Weights of a small mixture-of-experts language model, trained from scratch on English Wikipedia: 11.5M parameters, a variant of Muon for the experts.
Below are experts of layer 11 (counted from 0) of a mixture-of-experts language model. Rows are named router (the router's row for the expert) and show model dimensions 0-159. Each number is 128 + 32 x the weight over its row's rms, rounded and kept within 0 to 255.
After each expert's rows: "mostly gets" lists some tokens that are sent to it at least half of the time. This comes from a sample of Wikipedia text that the model never trained on.

# expert 2
router [132 118 163 167 134 166 139 186 157  59 162 138 140 163 103 170 113 116 177 125 155 162 130  81  69  99  86 154 120  76 118 129 112 104  83 130 189 158 102 146 106 135 103  53 172 115 146 129 110  97 115  76 138 128 136 150  66 163 144 147 120 139 158 106  37  84 102 141 114 185 129 179 162 116 130  68 138 142 137 132 147  87 139  95 141 118 130 106 119 103 104 128 131  58 121  99 131 183 149 131 113 101 136 168 153 123  81 187 128 124 144 169 154 151 137  97 135 169  92 112 106 106 176 107 134  73 113 193 151 169 116  77 129 138  54  96 172 123 138 140 117 177 129 105 131  99 111 159 125 126  97  30 145 127 132 180  92 116 113 109]
mostly gets: ").", "\".", "),", "\",", ",", " while"

# expert 4
router [146 136 128 139 120  88 157 172 131 131 111 116 171 135  98 121  94 170 158 158 133 162 149 140 142 167 110 176 112 140  93 119  77 150  78 143 134 129  96  90 136 142  85 109 111 150 148 146 135 152 116  79  91 120 153 115 134 126 137 140 115 101 137  89 104 123  79 133 184 191 185 169  89  98 100 143 142 120 120 116 160  93  78 148  67 134 124 143 124 131 141 106 163  73 150 137 140 137 131  87 109  61  43 127  91  69 117 138 185 119 142 134 137 181 152 126 161 115  95 126 107 170 135 133  96  94 101 146 198 126 169 100 107  90  39  98  74 138 177  91  88 152 192 190 182  61  88 172 185 100 118 112 115 126 113 166 157 109 117  89]
mostly gets: " William", " Film", " Me", " film", " James", " World"

# expert 20
router [108 143 113 141 137  90 134 135 154 178 148 101 107  96 128 148  94 144 111 165 141 206 183 122  90 157 110 117  91 111 138 101 136 104  58 131 141 192 139  81 103 127 147  62  75  60 170 181 129 170 156 138  90 173 115 156  79 114 137 125 127 131 143 143 151  95  83  78  98 139 162 133  82 116 140 135 107 189 133 131 119 144 127 119 103 157 129 124  42 178 136 103 145 165 168 106  71 129 106 150  56 146 125 127 139 140  72 177 142  89  76 139 140 112 159 117 127 167  85 169  98  85 172 143 140 126 102 152 165  86  89 131 153 107 111 128 112 111  94 151 148  72 160 143 213 131 112 140 122 183 128  82 117 139  79 170 138 135 170 167]
mostly gets: "uk", " San", " Y", " David", "|---|---|---|---|", " Sh"

# expert 17
router [153 153 160  91 125 132 129 159 154  68 146 126 118 177 100 124 138 186 121 143 137 199 123 119  80 121  99 124  76 103 123 130 140  84 104 164 203 161 116 108 163 132  91 102 102 161 160  94 149 140 141 120 112 133 108  45 130 155 108  98 128  89 166 101 150 117 136 133 133 131 127 119 104 118 145 192 119 125 149 133  99  97 120 139 116 125  96 126 151 175  86 136 180 116 108 128 115  38  72  58 118  97 105 156  90  46  74 120  89 108 150 166 106 185 124 150 151  86 119 134 130 109 139 148 174  69  93 187 163 190  79 112 143 107 117 185  94 146 185 134 125 117 139 143 111 130 141 194 112 164  58 115 148 105  80 159 155 116 139 102]
mostly gets: " V", " C", " t", " J", " P", " E"

# expert 24
router [153 148 173 116 150 114  86 161 143  90 173 187 158 174  73 144 166 145 156 102  72 106 108 114 156 122 102 131  97 125 154 118 139 110  96 129 153 141  98 110 150 113  96 159 162 182 114 126 107 128 118 108  91 171 143  80 114 147  98 103 200 102 150 115  77 105 121 144  96 160 149 116  49 136 115  61 165 144 164 117 117 123 138 144  78 118 193 170 121 170 123 134 149 107 137 157 174  94 153 128  94 122  89 138  85 108  82 144 129 125 111 180 109 210 137 168  59  70 103 121 121 131 103 106 162 128 104 128 157 179 234 171 114 104 121  91  77 127 113  93 125  97 153 133 149 142 107 170 148 137 135 112 120 208  80 120 122 110  86 106]
mostly gets: " film", " album", " post", " mon", " prot", "oph"

# expert 18
router [137 157 217 127 157 133 122 113 125 178  96 212 181 127  92 102 117 122 125 135 131 209 183 153  73 115  92 172 141 142 116 234 128 151 140 143 164 154 111 153  94 108  81  94 178  77 131 105 112 116 111  12 121 126 182 129 101 177 137 155 142 165 134 130  82 102 134 117  93  90 140 147 147 105 105 134 139 142 129 150 120 151  78 146 134 142 132 125 109 109 117 116 186 146  98 130 121 133 156 135 122 101 128 168 122  73 160 147 154  83  93 108 162 156 103  96 115 102 128 190 111  86 228 156 143  97 123 151 129 146 152 107  97 136 136 136  84 112 108 143 107 147 127 128  93 101 114  90 144 152 110 101 135  80  72 135 144 128 172 164]
mostly gets: "1", "2", " ", "9", "3", "8"

# expert 13
router [121 128  91 166 172 156 125 131  85 173  89 121 141  99 151 125  94 119 127 167 130 123 148 137 158  88 125 143 135 121 112 165 148  94 118 155 153 175  56  91  61  79 121 131 179 126 103 128 103 154 103 177 140 103 102 137  96 203 123 102 193 122 158  78 116 133 128 134 162 158 128  95  93 105  84  58  93 122 159 135 111 114 127 166  91 140 127  83 114 191 143 142 162 112 135 144 136 107 142 142  92 162 112 109  90  97 126 132 166 105  97 194  96 145 137 167 139  71 120 160 189 181 201 120 173 107 124  76 107 144 182 158  83 119 123 109  59 173  85 133 135  98 116 130 136 153 146 134 124 203 144  98  61 163 103 119  85 111 145 181]
mostly gets: " km", " ft", " music", " system", " player", " people"

# expert 10
router [115  93 154 101 126 169 143 160 145 115 124 115 172  84 143 100  72 185 114 198 176 126 116  78  81 120  89 190 142 118 129 139 144 136  81 123 168  95  85 118  94 113  82  94 157 105 129 142 134 110 107  87 135 151  74 173  58 166 130 150 119 153 146 117 101 150  97  80  56  77 152 152  81 134  95 117 170 139 105  75 136 150 102 135 145 125 171 125 134 148 107 120 148 108 220 114  99 189 101 109  63  76  92 186 100 103 130 136 126  89 167 154 114  87 123  99 101 126 101 120 120  60 107  84 106  96 119 155 118 164 102  69 134 114 151 137 118 139 119 109 120 133 153 119  88 126 134 139 144  96  84 110 133 105  67 202 175 103 130 155]
mostly gets: " (", "–", " \"", "\n", "(", " un"

# expert 27
router [140 120 165  98 108 153  97 109 154 113 115 113  84  82 128 149 109  98 158 169 106 145 177  98  59  70 105 131  87 117 117 126 140 132  83 165 159 155 116 131 131 147 121 125  64 106 192 144  50 149 141 151 104 192 160 110 120 150 121 153 117  80 131 106 121   7 123  98 127 131 145 134  89  71  89 112 148 194 138 154  97 148 125 143  79 164 130 120  78 127 168 105 168 135 133 151 136  84  85 200 110 143 114 144  94 136  98 130 114 117  63 149 115 150 146 158 108 145 114 175 105 100 192 131 138 159  94 162 168  98 146  83 134  94 108 106 114 159 107 111 181  70 145 121 218 146 124 127  82 158 131 102 170 101 108 136 134 142 143 155]
mostly gets: "ib", "á", " David", " San", " Br", " Y"

# expert 7
router [194 178 174 136 145 170 125  86 116 128 120 121 137  97 108 127 150 123 230 170 164 107 178 168 158 130 135 171 137 131 122 141  89 184 129 113 154 184 113 148 127 104 123 136 197 160 131  86  78 127  92 129 111 133  97 145 107 106 138 173 142 154 183  59 160  92 133 124  84 162 205 124  63  91 141  71 141 177 140 154 134  98 107 120  86 159 140 124 125 193 124 165 165  97 120 161 142 115 131 175 133 124 155 119 165 123 144 120 193  96 135 137 118 192 145 111 114 153  86 153  61 142 124 121 129 146 100 163 201  84 159 113 131 100 101 118 140 145 142  95 167  73 160 159 135 116 101 101 124 133 156  99 121 156 164 147 101  74 181 122]
mostly gets: " States", " University", " School", " City", " World", " United"

# expert 3
router [118 178 124 152 167 149 128 172 132 144 104 167 153 136 121 164 135 132 191 107 163  94 142 194 125 115 115 171 124 137  94 110 134 105 117 132 112 171  82 109  67 104  80 114 118  95  82 116 107 140 115  91 149 128 139 108 123 189 161 122 130 104 158 157  81 139 120 134 126 183 158 150 196  87 110 111 151 146 147 147 103  97 131 108 127 207  96 109 110 191 125 129 150  77 170 122 151 184  52 143 133 102  76 105 152 114  42 121 125  94 166 122 203 165 157 135 125 143 123 136 143 134 162 130 119  87  92 162 150 143 149  72 124 106  57  97 155 151 133 106  85 194 150 167 191 128  85 163 116 109 120  79 124 108 168 189 121 111 104 163]
mostly gets: " the", "|", " The", " his", "The", " |"

# expert 22
router [137 123 174  73 117  97 100 175 156  96 157 243 145 176 168 119 106 134 156 157 124 183 133 108 146 130  75 102 135 132  88 114 106 112 147 195 169 152  92 165 146 112  78 131 177 155 121 128 174 127 118  79 185 157 140 100 124 204  93 139 128 113 114 130  97 115 111 104 130 146 119 152  92 109 112 168 153 138 103 183  99  94 144 150 101 106 137  50 125 113  90  64 171  95 102 134 107  86  96 138  59 114 110 147  70 113 125 108  91 121 156 140 161 150 177 125 131 121 128 145 110 108 151  82 141  93  96 221 148 151 148 176 103 152 139  75  97 162 122 166 184 124 147 118 101 120 108 131 115 124  78 116  98 126  85 123 114  87 110 152]
mostly gets: " d", " c", " b", " It", " which", " g"

# expert 6
router [106 158 175 105  88 128 129 158 149 113 110 144 179 128 154 116 114 125 164 111 123 134 110 134 104 122  91 180 122 102  94 140 148 126  49 120 127 118 105  40  66 145  73 110 104  82 195 126  87  78 118  99 114 154 129 188  44 144  66 192 113 126 111 139 147 178 129  79  95  48 147 178  79  85  84 132 110 141  90 140 157  89 108  70 128 137 126  79 127 173  63 103 126 127 171 123 117 156 125 135  57 148 151 134 130 129 122 144 122  76 131 178 165 129 158 105 129 148  76 126 155  73 119 102 126 131  95 105 135 131 122 101 144 104  76  89 119 110 112 180 117 133 115 119 110 176 110 148 160 124  81  91  86 135 130 164 113 114 121  91]
mostly gets: "\n", " \"", "===", "-", " ==", " was"

# expert 15
router [141 138 117 178 172 139 101 104 131 158 122 166 134 120 127 149 153 120 132 111 172 197 144 174  71 124 110 126  61  90 151 117 156 109 104 166  97 176  57 115  98  94  95  69 201  76 119 194 132 136 134  74 161 126 127 118  77 134 120 130 155 127 126 158 114 142 139 178 102  91 156 141 140 114 160  90 147 167 158 136  21 111 126 161 132 171 120 139 117 159 111 170 140 107 133 130 166 142  76  86 118  89  88 113 140  61 156 167 133 118  84 202 180 165 133 138 169 101  95 125 146 130 190 150 150 116  99 117 116 136 116 137 121 109 159 146 181 134 186 135 145 208 174 126 135 118 102 162 151  97 143 123  97 163 127 146 174 163 129 114]
mostly gets: "′", " football", " FW", " MF", " ==", " League"

# expert 12
router [143 129 111 133 162 126 122 145  99 125 102 184 132 203 104 139  97 148 111 129 113 137 129 158 127  79  56 119 142 124  82 128 147  92 186 188 162 148  96 138 124  13  62 101 164  99 107 171 113 101  95  91 198 139 118  49 101 205 139  99 139 127 197 115 133 177 125 115  94 105 152 149 125 108 101 114 111 127 162  98  88 124 111 125 137 102 102  88 123 110  75 162 135 152 115 125 141 115 159 143 111 129 149 124 153 134  94 117 106 140 129 177 120 175 110 204 162  90 147  98  96 161 135 131 169  52 121 165 140 201 109 123 124 122 137 116  96 137 135 156 112 112  95 132 128 129 130 123 122 180 111  96 134 207  71 126 104 118 152 176]
mostly gets: " m", " b", " f", " t", " h", " s"

# expert 9
router [191 156 174 139 149 110 114  85 166 130 124 104 169 110 148 130 108 140 184 196 131 133 209 184 152 130 165 162 145 140 152 168  89 156 100 152 150 161 124 158 104 103 105  92 152 129 146  97 110 118  82 115 104 149  69 147 111 122 152 176 152 141 192 131 134  69 157 109  70 139 174 125 108  35 126 100 137 155 113 120 135 157  75 135  96 145 120 123 138 137 134 104 163  44 115 161 128  96 160 174  94 149 124 124 148 128 165 108 202 102 119 120  87 168 141 132 131 122 109 192  91 107 163  87 139 118 119 191 199  92 146 116 125 109 108 108 159 157 145 120 161  62 173 170 142 138 102  82 112 124 155 132 128 107 143 166 161  92 184 134]
mostly gets: " University", " World", " City", "ia", " School", " York"

# expert 5
router [124 147 154 130 168 138 121 182 139 144  92 150 136 126 118 131  87 108 198 135 106  84 112  88 158 174 141 157 152 150 146 160 138 156 118 144 157 165 111 101 107  91 116 150 159 175 140 140 106 127 131 112 118 115 114  85  65 115 134 178 197 140 129 108 166  82 133 157 111 159 180  94  53 111  94  41 169 145 200 102  86 111  86 144  77 130 189 133 125 197 111 132 159 112 131 193 156  86 133 119  94 153 112 133 122  79 104 167 156 120 108 149  78 165 124 145  72 148 113 163 114 150 106 105 112 119 126 123 130 192 209 175 148 136 140 170  61 111 101 113 157  76 178 131  99 142 158  85 120 172 136  86 111 155 119 121 103 131 145 156]
mostly gets: " film", "ism", "ment", "ion", " School", " music"

# expert 11
router [199 145 139 118 110 114  95  91 140 114 124 112 143 137  88 145 107 138 201 148 151 172 207 140 114 113  95 106 107  96 103 150 117 165  90 166 167 158 131 157 151 132 153 109  53 109 167 152 121 159 117 139  88 158 164 130 115 112 127 152 125  92 149 135 135  26 120 107 104 114 129 168 101  80 106 134 128 201 132 124 112 157  99 121 108 158 137  82 107 147 124 118 158 119 123 112  83  59 101 165 123 142 133 123 106 158 102 129 132 119  72 136 124 167 147 154 159 119 133 186  98 150 183 119 125 139  75 195 186  63 119 115 152 100 105 108 162 144 113 134 202  51 174 147 216 146 118 137 105 156 135  98 165  79  89 143 137  99 170 131]
mostly gets: " K", " Sh", " J", " Z", " Br", " John"

# expert 14
router [124  79 106 141 127  88 134 105 143 125 137 212 192 143 154 155 108 164  86 129  96 101 212 126 145 123 103 187 122  78  94 184 155  84 110 134 132 149 115  96  76  90 131 125 144  52 111 129 135  96 132 101 128 145 103 108  73 155  66 124 136  93 116 108 124 170 111 146 121 161 128 179  75 145 123 125 131 161 154 151 128 135  99 158  88 116 112  78 101 157 101 159 151 164  93 130  91 109 162 160 127 116  47 124 143 129  48 175 207 159 132 146  90 126 130 159 141 136 101 134 109 111 144 140 155  63 104  86 120 155 174 173  96  86  65  89 130 126  65  98 134 101 136 109 102  87 124 160 181 138 114 101 118 151 102 167 150 116 162 137]
mostly gets: " ==", " years", " career", " ===", " known", " released"